Below are experts of layer 5 (counted from 0) of a mixture-of-experts language model. Rows are named router (the router's row for the expert), gate (a neuron's input weights, with its number), up (a neuron's input weights, with its number) and show model dimensions 192-255. Each number is 128 + 32 x the weight over its row's rms, rounded and kept within 0 to 255. Numbers have three digits each.
Before each expert's rows: a language model's description of what the expert responds to. This comes from a sample of Wikipedia text that the model never trained on.

# expert 1
Description: Table cell separators
router:152132108085165099101096073159129052102121056089168166181130098122125089118110207090126181175093108118052104041151154126126142101131136149156086102138177147166164089109143155143125112149179143
gate24:133147128093064182142159079136099116081127103121101099110182126156106074106136115135123075152088094164142122130092131112093094121134141130135176087110126124087077103139138172137150126178125142
up24:131086192155091069172147159134117131119122153156133136162085114092125127120118152126135128123139131193083097071106102140159117151055072121118125156127146121124158177133144116157085104120154106
gate25:131129219097166094137095188099135151094127138061072163115130145141114147160118193104123146117108118133119124098127213132142163135108136109089149172118144150117092112189152110114147187125144144
up25:143163158090150134136076150131143158063146127142131183150109086067167118063137086161124090109121173169131103188161168148120051086160111123103119125146150098157129150164163127185114136149149091
gate26:133138063123115135135111115090103163089104118056107124153143132088140136105155147179157089084125142096105126120134071099130110130175056140110090145125184077125154106067115111165079091135131090
up26:107156166191124086143119117121088151076165075115119148131114212166103155112078163132125106146096173160168106140117181125160139084115151164137181130135122153110027128114163190136111130167138128
gate27:094128201131149106117123152111111124147033088153187150125112102120177087130115121119176100042122065115120112130112121099123103045098095156152187100055142104096124125151079133090141147142146107
up27:127147056113098102159143156125144112112127193200163178149168106184107134139140143101126170091088149090078118137140155107162162135143119123121087167166134110165117158121116113106136120142161103
gate28:089129152142065164099110108049126150122063139115067103145044135165154075033169116118119160079153154094120159104120161114121075136106191121106155136195135076102100052115161132119127139135082147
up28:140092113081077133154155152223151128142169089097187128114119125118144198134148106084124145141139148099142136142151111199152133093144083068151120148135134164167139108117168087084130147157153113
gate29:109067108147076109100149104115174187151111084148155143083123127075157120121184073100112127107144127095136140154116113187093110135131114153106097091156126111120091133133148134149115058104128115
up29:160092182108101134096141183166075155084142130165085091122156108153079174185138155130147053137085155086110135145123086144053147119094117079132075151109163099089160113145138134172048151136128178
gate30:059146095103094114141135122074138100178127127200175144073109123094133192138132109156112183150152148077154132106119162128127152073136145133172129195030133164109122118114119147113153128106125108
up30:138147130171169096133130178166139150131131154107091098089161102209150131117139109083081163077167130164129086096101120119082098125148092158139187115069134187095108113160070111104188117134136135
gate31:088079080117133106131078107099128150164124090101126182093086123170134119155119150146124104118133086161095154115183112114122136149073132116122090124146123086136137166172115127116193152156121107
up31:074121121118119119141152110083124097088140076130112164161134145193156152172110098083110125087117137121128142044141142180129110136134123152095080122187131134139141097138116176055112110146172142
gate32:168153182081086148197119150058132154185107090094124124165198166168114123161097165158068115159143085125105084142123080117139164124180122138109154160164168150133112096158124101040117160149169115
up32:099072074181132168088102080171107071059111181141196177136085067111092151079149095124136127143104157140153182160206121112144158147111118123163105110113114086134167153111146161162133130106077149
gate33:130102124166123167134081092123090124169094141103114115154130102174152162135125130070143120183137099085110082147112109127127144171085117173187121127150176162079070131103197162104132096127098130
up33:139115156072122136213136125069127143138117130080079108076135117126117129125164190141123159101128159093088148158137125142157116130072174112056138099164190136101160089151139101101088131111114010
gate34:123220129136167126152104071126137130121087139140104149129087125126135184121132095143126140122149128088110092165201131127097121114075091119136129151130091102057088116095165124072109112102147096
up34:138171121043177126154090081155168100129096163127122128125077136139177162081090124132126173152099135088069066167128086063057139090128148119097158103043158088055094108162085087099084063101131108
gate35:110162123144108154083150130126105182155073138151057145127124138177101117091166115082110098102132160119115136131123129145124163137206138128119127131161066101130111103130071154140083158155155160
up35:155130164080144105155190126085104069152180093140104065109184133139089100122125137142150190151096143129110164135107127092046171149108133190174098158125130131183174129078183070077111155112064105
gate36:162133160125133098116104127083097161130159143097099105142138155188104126153151105147161178119154144121137103133163193098087129120218147139065148080110118117121070179171163142126173111106116121
up36:178128163096171105155112113092159133124088134088120089098151180142146160201170125087118145105099117141190141132173132133129126123090176177165150062124102125129120127178109147203108147131192145
gate37:116175125130166171131122087154132155113085141115172103179175097154058181085163063113106167132129144178127153127113134143138114080127111190142175133142118132141176159087139120134135082090171151
up37:105059107123087126157166193140108148139157127151066118114111120084178132195100109160169111132124132073124109123140097135104178149124110085101081124130124119098118102103149100111143179118161151
gate38:087089074116119139141111074137134168099131129133072129110092139128143129136134167102040127156067131092113134130147105066115136091084121118090149078117211128093145112068185122144090125114138132
up38:172159145141128108115166130114145080109184065138139127048082142116137120048128138122133089120124169072135132139144117167110146106155139158178165133100181070107117191104177142123085132128151148
gate39:115164145092060111185142134136132179144109063143108153145160146080154101122148087186107081067145143158116106153018167100099120165172133044117160135110115117085134127165094146193110142122079122
up39:083133133142165117098137159109133125175166189156111099100137084160072115132103090138119124187106091098141157130192121174131207080118100183147174121098128132151143158117170152155166116133190128
gate40:165146114099138159163119099042094136141102159103077128156070133118089103076126115157153117185083121119128046077083156130120174107119125134105128072159145161110104161083116105114108192091141127
up40:100129105065173115127120118151137087136143079156220140160175158124101079132091128131174160091140141139137147125157167134132078178063177089099089177091156048129052103162115117152149220058102089
gate41:170170130118094155137111113142115136091117170149057119168081094115099074093194156114098068159160171134108056126135113109165076145167123121115103167124170117146175126121056109094116086018101120
up41:130140154099186122049121094139106082154150151135097113084113110145059134137083145107135175121096124119168126148172173086044161155085143118161178132127116155135088091077169129135122084136110168
gate42:072085142081124137121171161189112069152056158133166126143136201149112100140124121099104088178138122124107144106137156084153193120122129099171074117097098143125078120117089133116107137107125151
up42:130066128108060125113147128049126076116137157084137179118077079148166065090080115127124158106126185091103160108084165119124151143168109171089169137166150114158144172071161150116178098016088121
gate43:155157137127148149209103138080207109128113091153194095158143143114138108151131156142102137104147041121111075160198159067150119120176155102120130182093194147055178116138089116168100120139101117
up43:183108237091116184151129123071151074188124150147192137119155152082108154155163099134122129117117123088099106121163137086076109131196096129112132126147123134111130144173156149140180140119136170
gate44:163131130073134176156139108131122154122084106056104139160123133122120073160145189129122105174140137166123142167147079090036133115125145131122066130108153131052153047137088164146104171102156100
up44:124112128149171075103126114130175135149101109183097143101206151138103126162163132132182119079140099137104161117128146156100147046146166109190123107061117161110104111154106143129132178151176098
gate45:136158162079128111158078098210070087177165135141151199094146112195111109095115125098123180161128144167157163172136137122113118133143083172051126159084100112136170154142148125152065140116137156
up45:120030127189057074058153129114163104074170170117154142095131133155097105125150120107076089092182170174147079151160166132154096169152172094176164112166137139138127145126150094133143068106114136
gate46:153121098094123177179156086157174171145127140123161131152152121116154163114169158157156148181126213154045141138102130127133133112124063128111096115109205143161129192180150086135193161095149153
up46:177101171127117112092164080103171126127149170111103154083145129138181178166117126058101174139089104117146121136207133115160142129132114107103127141133096105185161145097111166150095160079185109
gate47:147025080120162195144122113159137094103128097204157166112155148107134101142112106113129097144100131136192103090134117149144107118149168141149082140151149089120166045144147126207143107153124100
up47:109120130126152158205138115187207136122113171147119066063157078163152082167166105098129143189068169174115102172077175145170128132098153103125135142183160103105167085074097158144090102135153121
gate48:116093148116118125074153125137154110135158127146096116146156047117102130183164142165133137098149137115177139102135143169088112126104147164146196129149202135148147130166122117158097128121143051
up48:150156130136065155115152165069155159147162140096104160095137169094146131177196168161146186131132124110149118164106132140106156176063160095100087140121140162141061119123157178132125147100104149
gate49:168152141074172080147114091115151121176110132085138129145147100171056063150116151122080120059153181140149146116154062124138110139130092163125093099174129116167155116100127150145141111116087115
up49:175066162112132149076119020075098122050135113113094118064071170118207091131110130142141154166164090125119124072151155099124110121113152115142151227091139089089137116206116097113095104154136147
gate50:189103132104137190117092057168162101139126109170119103108134123197077114172072143130130140142093144128111075051129168093120135108142062111090096087158108137165108086063137083157167160065127103
up50:090166133141157142099121105109096088126141142081135121185119156142104137189158078070162122128169185118156074128086111102085136110099158156045157114117105173065145107077073133139103142160176195
gate51:131096063104142127114161165162127092103107085088148106147122057097094128183171114110189167184104153126074143123142151173100181159121119031155119173160119192139133099148128170086134092142134141
up51:051135122123148091076147202176122133097154182160118138099140157138115130076086134102075135101066114101090198140025194120107164162080157099165086146150111123101197172068111075153169116107127140
gate52:141122113204104175163108099108123155137143179111149128135129095128121128082074065099129108153109124165113161125163143174095165061145094096122147154109133141125134118130141126126128167146146124
up52:088193157115163162122115088127100142056129103113125091156110103138127097134201082135162123110237148125141158129143134175134139131166148151101098093117132204140152091149102095095127142113097130
gate53:119147100131095124137137089151138145089157138180147121127080096089179103176110051122084134120148129126144166130170149134151116192122085122127147117167149074168107167120182145177070167111128101
up53:174145108109076127115140129135157126134113072121110176130091140046172095141072058127094118116127166132099117121073171165092174147177180084113167119152177092176099128099113125146084127142048161
gate54:105105119147137108090117140149097131100113207075132057120190135118124128110122115154125098097073093121156133099102141062080104099182121087115140188164124190223151158187089210130143177094117120
up54:210093141088132141191105052157143124131135099172129195130187139078162091178078169142144108132090161123152069179096132141126173175111128158113139122064168166144134080128131072106135163142141114
gate55:105184157116068170182116179153178136152143142143157167145145120113114108072190174131072089165169102150093091105159095092132148115120129118104118120116091172102150106141102115066109107097182170
up55:155130148117175159158163124100171155134124137077086141132099179123080107140127154097089141084180082139095143092081127120082127129079080139123087106093105139100186153150099124112135087116146152
gate56:154060123122115141161146068154171105121088109141129131116193139167098123116102095110161139116188142208100076118127104123083162117099075110143116077134123077179166140128069112133150177102167148
up56:142162136164133183077125081188090155161145106142109137100151118124127143061063149116093134112178101197151135084145113116140135117089102142107126129189084150174164072113206178152085174060176104
gate57:119161126145162113148164153142139138150129104137140135111151133189120146134195149063198145125109159093128151079135075174006144118124139070167113156106137136168138108153126090139142195163096091
up57:116134088186072167113107132133157075125161164096112189139065150138100127126167054122103118138162130123135124098097101115127143141131232209175154197121127088134110082155088131114174163068124170
gate58:103137122072104096179126130115118072095144168139113113080139152159094082142128123135136077099122174116123129114051074107107199132122161180116101088166141104116126110135121146088162146136141123
up58:086146084179144125130154124128116131113146056112103185133141131127182107143146134111093064077151160056077151106104158132151127133112128103118087089135184165080115160103206123146124205108150146
gate59:086125107096145131147130132155173126108135144076105110139127078138163095080100082141095145112104153165138146115061163077142198107114105158144183157104140052051180096164193133173114109077090083
up59:110185090170125169097133114111092110148107146151159122110122125115103110162162125121160099104131079150196056211167110158167062171176133155094120125129114145168096180151087155082083053160120088
gate60:136109091107081101172132107120118115166104111110160162184118110097215099131125130161113129115175090094127098120162105112109150143187130119105160179120108171147152122144129153117135103068120201
up60:131120102088141077155131163124101075118123135132128090059110121075212078156137162091111071114083171121109163126138138114139154119094107136156169149132170146147175141137114143098123128128099170
gate61:130091087167125222148060133069148144212150107144122154120133082168111138085117161147093194174106159086146167134157129064117170155105146126048162118076183159123102113124118120077123103102093087
up61:141077159142142100110102147134112106147165097138074178139119169123118108136119124090129123133148107130128151117130175179112142106111104131200112092082144098165115027142125180076076043087115158
gate62:188063145104093126128059145164160069193112132116110129122158144140111112115213123121104117088118157125128190167149130149157166101144111082166066184122098121085121176123083175166140150196045128
up62:168115132170165131128081130142140091183117115111186170098153145126109140129231123078115133104072144100083168153160105176114170120135159171149116166146148132091122163117081150165122134207052113
gate63:115080176119152142095134147091139096096136140149099096043147113096171173190110127119190089155138126151110076112176132071112145078151179166152166137122146161117086122096170160156183117128120183
up63:071108122170083131135109113110150142150191087133166139053179146142208190089070061131100166111125102129127151094106123179144088093183107099164076133136109079132157130105175115143118144159157105
gate64:103084139058164082169111122090107095169132109143124133147136106086077095147075110143150095133156152101087113158120087137066098154125147142082153087198114112130119121143144104142120143139149114
up64:087140103198044172135133130089124116153121096121114135144156174180158133087123135153142075148145103096073105145096147148157093102138115138175099133082188094120049103140106136129182142128112097
gate65:075122104117138108121173089156161083121140101134104113076128156158164081114136128099091076176054095095165179070145113083117109101171125160111111145088144148115152158162102147112069139135127191
up65:122098141108212117135135099146172080131080089119135135119115128112173139119093147105154093132143093072114130104095140100163123109146106143103086154115122100144128149115144178114172151139154093
gate66:184159119171107106101155164106125096117143163162146098088159120103106157174139106134197155156073082126126138163137165157142169100130151083128123134152141091200077075189191178123090138153140088
up66:141074194088170116179110101127137162142148127049132196091097067129124105119123095119180086138144110102170136157148167114151133124134162160120166083126124129101093174197116149148143125127174142
gate67:160079153125127123170146082136111112099140076166123183134113160079088091139110113167090152144059115165192185129090056127155119092066110197113186123178143065165078124111150097139134118132162113
up67:139091116112163114080082109146091083150109107116207134152096131113136126097121136128043121157105128172082179106112153065168108147114098137167205144155104105119124020093131090186112102125140104
gate68:111125131105155125188097121146121109149109147114141117098126175051147122059123096116099076121132142118092124160160132086103154109157203119148208112218176099156162095165091121132107126098197189
up68:164127143149207099074148181127168110133134082121150097104166111180151099110194070157142120152139136180147145107066137136167133096132134134115114082138124125090162099114131099145156124135081145
gate69:124112087121176154100131095173135131113097080109125021121125073087150158145100166134085127110129129117156039092115076155068106132110091082131133123145108136155120076066093126109091154108186040
up69:165172094126111100082111116095121125142102213126100131127103120108176207134082099153117123121131127140130178122135103124136164032107095108057163124109093123103163147098155108122169093143136150
gate70:157126089108170130164110103126119121078153140107152134109096147180141106134126153148199112155104120144146162090139133116105087109168111143066131091195161070119095111153139098143135149106095142
up70:167173179088135139199137153128098181152090128170081146106118134143162120095142141075071143106084149134108149128154108156093090103141082170184186131186170115121123065166141125195138056123087151
gate71:110129090143115106134162079180150129072112095140122156121104095077072122129102185092142115181092091102090074109134120100153058088063114128124133129127141169122105070125126130173106122122150071
up71:081117109094129171139147153092156148144148100093112104154149112137143069105162070150119194103062095170167143059112110114188157120095131139187110140127097122094117129084124166155141163090192096
gate72:171118133190166125077099065128117133139162117136151103154138109088119135156123141156135116077121101113133114143154104094106098117124160100111115051071133060132142109142118121143169128134111133
up72:157115167069181142113172118130126149074084137161115091129126137159133112180090188170150164162095106087101151121155092098130083139093178102098118080104086095155143187125108111109063064112165154
gate73:160085175083176148124110115097125183137162106084090126152174119132099096122083146185134113127096195081109142114116132099123174152196111121207171109068170138070135167092086131099143136118120048
up73:130131082138124157160122166147158125094147154115066189122085138146133120102179117089116185150194107141146166184108098110128090129088130136089165189182083082168117163170085132188163148074132160
gate74:172096125120157149167159127085105126123102101124142120216103119090097167066146145135110102184098175131119143093167109131166142051090164178125148189053149116127186108084109065071163148122144136
up74:117159104170103106184161163110140166181131112179149094179076143148114167128144122070108127165151129126109118134125128106153096159094115155142158156087125124120154146068127135081148183120147150
gate75:082103121169175122139136179142076061053094190148082175122091117128152138147133111050073140100114083131089148123156097128155084170100143153084145060124118179156120096155157123135145081164182155
up75:130154169170222109103173152105170115099169179152079100156102129165107149162120113162127102146153107036156234128162106099115103123097180104177181111063115163087156192187127099128117075104077111
gate76:067131153119085130129100140151112161178190175158131156128072106133052141165156119110116138123163094164044159110153156112093069156058132151170113183142138107161153068134106163069137138123071131
up76:147066101118133135112165079118085072157138136101144141104075062159140139090135130087112058101116132091135179104149097130132116140164153151126155124127201148090151105189116086179153156083155129
gate77:062084105116116099151096086139141094157074128166145108109146096112112152108124114107073179143128085057124185126154140107131149164104138124173107150152158089150100117136150145094157080111118106
up77:133133082141150104121202134134157143162092133132116158160089134115124142090123124129127184091121100116118148138164105132103169155034154088179085113125092147141075086174120120153101085109146094
gate78:145138162177112071142083101145106141170112125084140109160101107146117104099166128156079182114124112089182104125130135061131086126101085059116158074132149132090088104112067164098101109128128110
up78:107091119099132157129144137050141068166117123114122106083019157154062102095105105104172087091107060083094120127107149107078059112110131137118133135166140106134174148157176079158095114118154146
gate79:111123101173120172107120117181150113135138126124128066130166136181165147151148109114098147131116067098125112107149169120139146130117149103096145123124133085066057057160086114057116100123142130
up79:104124176117113065158131126125154142137138101119133121165091145115094129079115135168126139111123154164172154206111080118189148152125137163146146142116166103112147134148164128185138114149115179
gate80:146156168115141090105116069121148175100148138166153111170146150113128069118125112100105076209146126163161112122164140121115160133118102151141176121094103123120115097128147170133155137095142131
up80:143095148087175176211113225170128137147174158175067099129147103099143152139214097102119104136113112177148113103117080093166112184066181140118133103129093095123133168160096136157101109147151112
gate81:152079096120142150114121093113157114136145204074112142121145078094130127173140110078116113176152137137122112141113137106070237097121090077195144148116155144134188090146098126118115128085176156
up81:157103075101095108122159120096136109148102124110127118055134080088103071140151132147126123155129110171116110050143079131108137046126166137135153126051164114144150112161131120155048129113147129
gate82:164110150118083173159080102093144132091121129132128129123125136129075108091188140131113123179133107156151160132142103156162136190162109088144097111126127116127101128131093089186168123154150158
up82:160188080102136140165076197117083087113157143133107103148155160129131117140113145082132147150108096081133125095122153165102143084158167167096118146178117157157185163100157162095092130157080109
gate83:118129174138153069115117088088048156168148153102190164143136164119140100180111171189103089100203149105133142113056109150120162129152138158105135133140137157123126123154160107080080074130118153
up83:116110097160175056100138122127124100118128148194116124107157163143046200123103054124126130118122157135098107117148126142102159071128135104120145139082126135114154052065123064165120104138176139
gate84:145123093127191089139152147133136102125129092129164157171125138110083081189136124128114118158136123112146124125099161173134129171122096154086118038115169130179178124194144111139146127157174106
up84:121108165127160146132124110165090101182145137157122167075111119089164083128125119124112025073170113181129116116175112132074163098186127101135112181111142134082097153197086111131122161147135158
gate85:081131160122117124113131134156127149176090127080187084124123112147155129112114135123147115146161151089088107106168104123078076094142189112147116146053127108159133088121154125151029142118114073
up85:147101069123127097140151071103047143119122161090103194105096174081035130158164109186100088105181149128145148127087107137103143146148128155100126116208186098133139141189158098149176095117104145
gate86:166140186062150119132127161183146105147126140136169147125098121099107175195106132129151102166171153135140168152144099141097123119127145128124141171151140148173117161140116157127157130128146086
up86:140107191118193153116117111126168099158149130141133122081198087125119192182097132128133130146120148174141158112149074052155109122130165104121096172096129139121115167151113144135154099150185164
gate87:150135149135122073185074179115156154104209159100105152111095111124087168159154084103074171114179095150116119096170139149111144172140100096093131171150137166200113145071071179086151135142176100
up87:161096178114090078176114161139154145149204154103095140168112157166126157203151123072090135140142140138154097148182101105139126161136135129087124146163175156126112101077090124144112119166155113
gate88:132105168128097116136150151069163117076121097089151138128137140098118136122126140128069164143173109135076124139100114130154114186181139170166131166170181142110141121148093068105095183105124127
up88:118128153145092162148143138086153116087152129137052121085145177143161152110093150079110165136101115114131167177108155129153132196154137117072182134094166088130146137128121117108103155120155103
gate89:145104122131173190135134098146114136146159114080132155124110092117099064120067187147063136127114140184144157100152129116101117116148090164153185122122147160096126142118087045093121141088057099
up89:122133126107151119119105130128117132130143090124086118151154112159145100202101141133080150103101128124145137069107153115132094114155130152107120127143128192077126143112140039111117149089127074
gate90:122105057185141112092115137101144189103132095136080137095110104097141106080192094102157142138132152132105142131148186158052134205144134130076137147152124120189076145155091160104100171165166141
up90:084100167103186114137101155149085101131107141104102122140113128127147136120118198155162129117100144118098155155117113065123180092063123128186145180137169091090145129075152151153141159149095122
gate91:124114130127102143107111138132134176149142085139142140103143129146113170141111164138129136165173087138093157152160159126174191093167100072122075094064189165084161094129133084118118136091109140
up91:195151180097124132125112161139067119111085133154102077110124117128149079196146075075154117131098120132132080143117116161054127103130135121084143103155121176180094071124112152085185108176106114
gate92:128066100180113173132104165150120094060134073045204113080129136103119126106130154066134118078121098133138071094147097097123081157156182100113109161091086149073185132142158166179172114154177127
up92:070138165143149123163085149134129134118153139155138169142128080137093073101096080140099081125113151091112144179116097158140151140124204140160093122068156143148094128140135129209123125106127137
gate93:139095145123066143135082181111099119100193149113141101139110120165137134120158159114153144100121136132120116120138121110085158067102147101142170113188146109158092108067133068139159103104145170
up93:132085115112155148143172093103081112181112126172092147089118070052110149174117174099143116125147079151083058148138097121084143101168128114152105112092097130182116048164196140088153106133158024
gate94:078165180119136162152130127108139122113164119124185028109173131108194134125172136122137149122129147220113117102143193101120178089179111105135103174128170169107144084133102133142128192153175142
up94:062116176172172124149139074139115116169123077138093083139097131174075118116155134158217155108085141166087113118109114089100150141163192156125091158154117182128132112119136140107086123171206132
gate95:105162118067129173154120131148099156098176114185129120169110102114113097134168126119148092132157186192081152129061144186151134059114127158171113200123188145122087172136121120103163143159121148
up95:086157057099107137173178090185147182140159138110107088114137131167151171067118137094164120116097085105131085105162146086099182126146187134131112109154137183137108100168081083131133088062115073
gate96:099151130146137195162192129106156111093150158164133131146122152138107183126105058138102135196114125160100151084143118057097092092082128129151113155127133123073140178124041097119146138125124150
up96:118104162133094119095142111126191157087117215105115146075145103153185120149067119087093158117074147096178118113148148174138146138084112092108122144197133128130133142104130156107145113104102122
gate97:130145114054098159103107184139113109118142082140171083112093154111182159155129127101100125131144077188082115118096113166130121067117113124084141171167166159074157153106132084117094168057154133
up97:153125104120076144119145073134134077164150072167071148121049102177136150131156169107169160138096154159139144090094160178167155122123085081146135125123180155066103139125208113085139191115172065
gate98:137070127125141171145060084124146150118143110094164130137161128091148080133118161065110149155102077135097115138079166140034131108133097129188086116159091143125122071162101156110135109172159115
up98:122137150078152137130173173164086147084100082120144142191112084103073053139169099115145136116087121110105097078081121127144102170147170135158149106067167120147110137132100076161134116164084184
gate99:167142104062130128074146149142142128149107076153153109095157098120133076080102100081187090127152151103096093141076131101139136137141150125139103182108136088104051140108137140139099137121147090
up99:131148154158175141085142148124101102160140136169157139130109078074153156165122116106165131109179155123075127119123141146063164145109169153129173129150098116138118057110124090114154127161153122
gate100:203126112108132094127133084111144160114079147136197143127137145084091132155076108207132108158166164118140103078081061162107077079155144114116132145096152141113187088168165103110099125108110158
up100:120158129144166151060117131111187082081147128084135169054194118117163151132135120136078118136149164154190108130129088111126132129190128146157094124123102174143127118119101183191136069177087161
gate101:075142128146080092113149154142151094190168087125129085141139111154134145180127139088176091110085119115135077110122177151175162162161138154092035108171137109145193151177155085146101114098156112
up101:151170165096088171123086153123131161180138139153135185083127140091117129149113154130139157107116130080109135093098144194068121063099124212095133184124147071140171140150118155077175174165110104
gate102:115112125095135109128099115143095135151132127112169180146108146157161076147131086168111049143167116139140176097185099170118210111174079121117097104123173149127204125130175086068117129124144117
up102:153096128153187113088145120091158138125082142123086106203142112094119126186147101179119078073120091101147159121172140134160106181170136136155159095121094145161123156145172127080143074058114129
gate103:094111152135176141189125162129170097092083141129185145041158116151128171108133143121119164140120129118099064118105138126173128161120080142158095168147085174103140116147151143176145102153102116
up103:115145114140103149108156144092114155085209189043109104179055154117126069086136120139140122116090116158155145110230105152133145091120179103120178083090151129112144140116094151116161204093160142
gate104:105099177116097126119136146114227131195083146086072141138132122094114174100175106121072091092088133137091115109148093130061147120162123086105135125138135121176134171154125103100102144096124100
up104:127136068107126180116077136107135106161146157089079097137108197161105140123116185131149111125114107149123158170150112146107167074103189134124135097122209105145150114146131083133080088165147122
gate105:098065129192058116093109056110118055170126166178152141115133107150160105190150184118106141186164134092095150108112133180080171123132099107039084125124147141090152119151130084136031137160082169
up105:140156160175120191151150133112180080096147124074092139107162080158171100147172181137136114200146089141143094106106127084050092139074150138117111118115126119146110079073109160143132156113096149
gate106:101152128135090131096085117155163154106155104140155111161087085102123188091141113035075142124126126085123138133122174144112119094080170121083127115140128122143078122159134152090158134192160200
up106:151156170065176124114097114092134146057113051184165144152128129103136141123110113098180180096074102136136171122116172091127142080173104196155100142034143124115100127036130156162133112122100146
gate107:138117147084137135122169067148102110144141094091175096123169101131112123098115208148102132123116119171147163113112096118067123095155160196123141117116094118122151139152206119088056145149153100
up107:176094123124150124126130108111149131117080122159126126145126091140117144123131155137119136132145115096145111087173129107128124131135109120177116135100146114114160115081073130145119128164094121
gate108:105159103100128124107177097124142209114173122099185103157134078121087071171159183137064095086077135092077190122127124169108147161147136092156050076086141127116155105156158075104103135145211127
up108:117073125158128123103041171157119022141087140124084165148128166095131191106120073114216154147147141155114058114132121118109142111139137152127153212134136105159114150133078175124137106145098160
gate109:154115159152155170148131147166180127136130176115188149164149142080120112207162151113095101124159143220071213147101142110149217115111126181126134130121144148082052099158052131161080134094093140
up109:154081156068189123124181169162148153110161048096123125127147093169103166145113064157175126103122178153152162115110157090132170137132124130159122110129147083115051158142134176069088108163156161
gate110:057116154132086084123097158065110081188116127100104062122155128179128066122078118116140160093125144105165134078094172117142010086170156134137146117130114151130142111123203077110179102134098180
up110:104147113110098109096082129134114111135101134158129163088097105067127157151131130149164174098151098125118151165101120177125128112134082164117183133129047157150098119153141132158144117121121178
gate111:127138139103084148128103137075095151121120171134108152131138170144108147117151123135104108117152065133091109166113138156104156150170147131116151129115152118142095143137137159121119165108104146
up111:122116139120124119070114126124107097141098106136141112089122142137158099137152135127128172091114104127172179170162090146100090126208164151141124038141168101130127189154147096192157107117165167
gate112:096060159146109122084114184109144131131101123117129151153131081101120114091122148099100201156117130118090087128162094092168123101113078165111133173117177131128144175054119129117138135129124089
up112:143163094160139102118069120151089159106171136094061115164150127096152156101097150140153080114149127179103104198121125149122129050105149089102160163119136135130089122113142081126063126175120191
gate113:131146141180144159132173138096153072191131124157153119087156128124154143127155172111079124126139087126139140130147138108126080127088117116116077168095174062164117145117196127135082081173178096
up113:120149169135079129171099139140085108150086105127124161096170141153144083114124150125119143072147094136147107196138137149224190108103100098153086155146149090187133117100121127140053144098182133
gate114:086131142142177137168122129135118120152138085149188066139121135114100120189087135113124099148174129106046189163138122099087097144125132124203083132143140137099154178143141095148132152098156165
up114:163106086134127114080145132103136148142136165099121112150071141158148136086179121103142203110074109158174103119126131090139140098136125112096208076099120140100156099084111159124155142177128091
gate115:132102154120146129099128084121154131126104049123153157129115115158127098085099132159106114115133060147073109054190093069112165164102135163109150148065103088129144135166164146167111150130153044
up115:076160121200162111148129116081129193076095158166134109134117214132074090101192139136122106102089159052109088089055098165166149112151111177090124176179154129126091144119123102132191131097162121
gate116:107134150088136156174120183130140168218156076092061118121167170166156090169162194139126140142105168175093112071061173157076110168113121117116093099105159173077131094136160139106090174177068127
up116:077174107107109094157091195086124123170078106075121081124154145140091133085096150138115150097141146128082142144130174103170107174135179093139101173156106157111107117128187093119091140166168067
gate117:142122119142202162165137090092170155195086061114142103194151090178117127103130179156083122171129074131137072104177098141102108102142084149135136132091128164158166050108155110130088063092193164
up117:115137110119065085127146122161146120170148110155127086184174115106121169138150157138188085097092192120131106188122111106091169121140155133181171198071140136133110051181069146106074171160146140
gate118:067071119145132158137086123127113127103156172138134117165123082141063115081148129132092103146128129144116097097169164072122077163129090127121105123088122148141137116148077131078152091145088085
up118:157135114122129168152091151098100107124119102148107125134133102139084134143202155123134141134180146189152094095136156129120085168079111038153171117130130165187157103146083107094175181156101098
gate119:133101092109122186153194100106193104087093149139138166191177109144180160133072137114114125106142112050113139102141196112127147143097095152196127145080164130101150122108148070186128143125169126
up119:100175169120141140105113110115113116149185115149065151102121117158086136171132143078160152112098100191156108081155116087154109151104154088123122127141138173144121188127201148219172104100111126
gate120:099143164156165107157133122084107176134135156102158198176150097123131094150176129122116088206081126107088140190118098149101152115101165084073137137163191127131130102150161110133084124124062118
up120:172153090112168062120147139173136103135139127126097145135052184132168101101131173168067128084125128177161127113183104144111153156151115124114143119142110147151122160133119157134212103097168161
gate121:074124123093193137127126124143147132175051135074070177119143085123140111086148116144116200164100184156130109138112084108152143146141116166118136114174088123129129132136141156158129124116121113
up121:171079121081114170046108097154086187115134125144164153118146107158167163153119157079103095085131088133104108103141122113135158083141140135086086133141125094134174119078100179070119135174087050
gate122:135151120172183162177117159107115122097156134103105103142078124161173099175089138143103161140074125154112143124112132194119108098137173136172123132098089134166152093125130131111099139136069172
up122:103139137113108140147147150177165145133104141038119055167125124131100212151122141151126069140098108093142133152172159152037106128088161113180146086172138063090140092132083093160059091109124091
gate123:114081067116114147136079122117144113071139141100095117129108142192138119139155066165113137106103130100119183120149174177153167091158146132087114111155121108091093085187183127230137166120097116
up123:037148136092093129098141110134127097153146125138142144157157138210111099079105103121124120194148133144154106200147094127106167149077140180162132065076149154023151202138091111069133098161124143
gate124:116104138177149163143144104186098141162121094125082058099176127045141063149160183146148085095149128140079155178063148117130158110100148127136117114112181155091115124131122180107077153122040086
up124:133115161125123130141112092072154157118141076098180131148096105178177105114093159055079126130081076125181110123182069133148094173177146172161184157186093091154088165090168101147121119123142140
gate125:122118056101107147152161106125106066142074144115193112097136073079153204098117166158175096198095078087082139105110129106102163087124119106173093149147116139185139083167166154090144105160136066
up125:144168158116125136105178134111208165137096178115135085115153166129171093132127058069152125165137127165138152081141095104170138112094121114169117145033082118101095188094058114127074143167141115
gate126:101106157079098088162156128124114112172108158080099124168111137227125128140148162079119157054144129133110169145128106193138115157153097109179142122163140103145083166177130130068109110119125106
up126:130131139191135105165109111090079133174111150122127127164089172048177122168076063170087142151137132133162098097096141111183123080094098137186131149133086099099116104182137160071165132115061110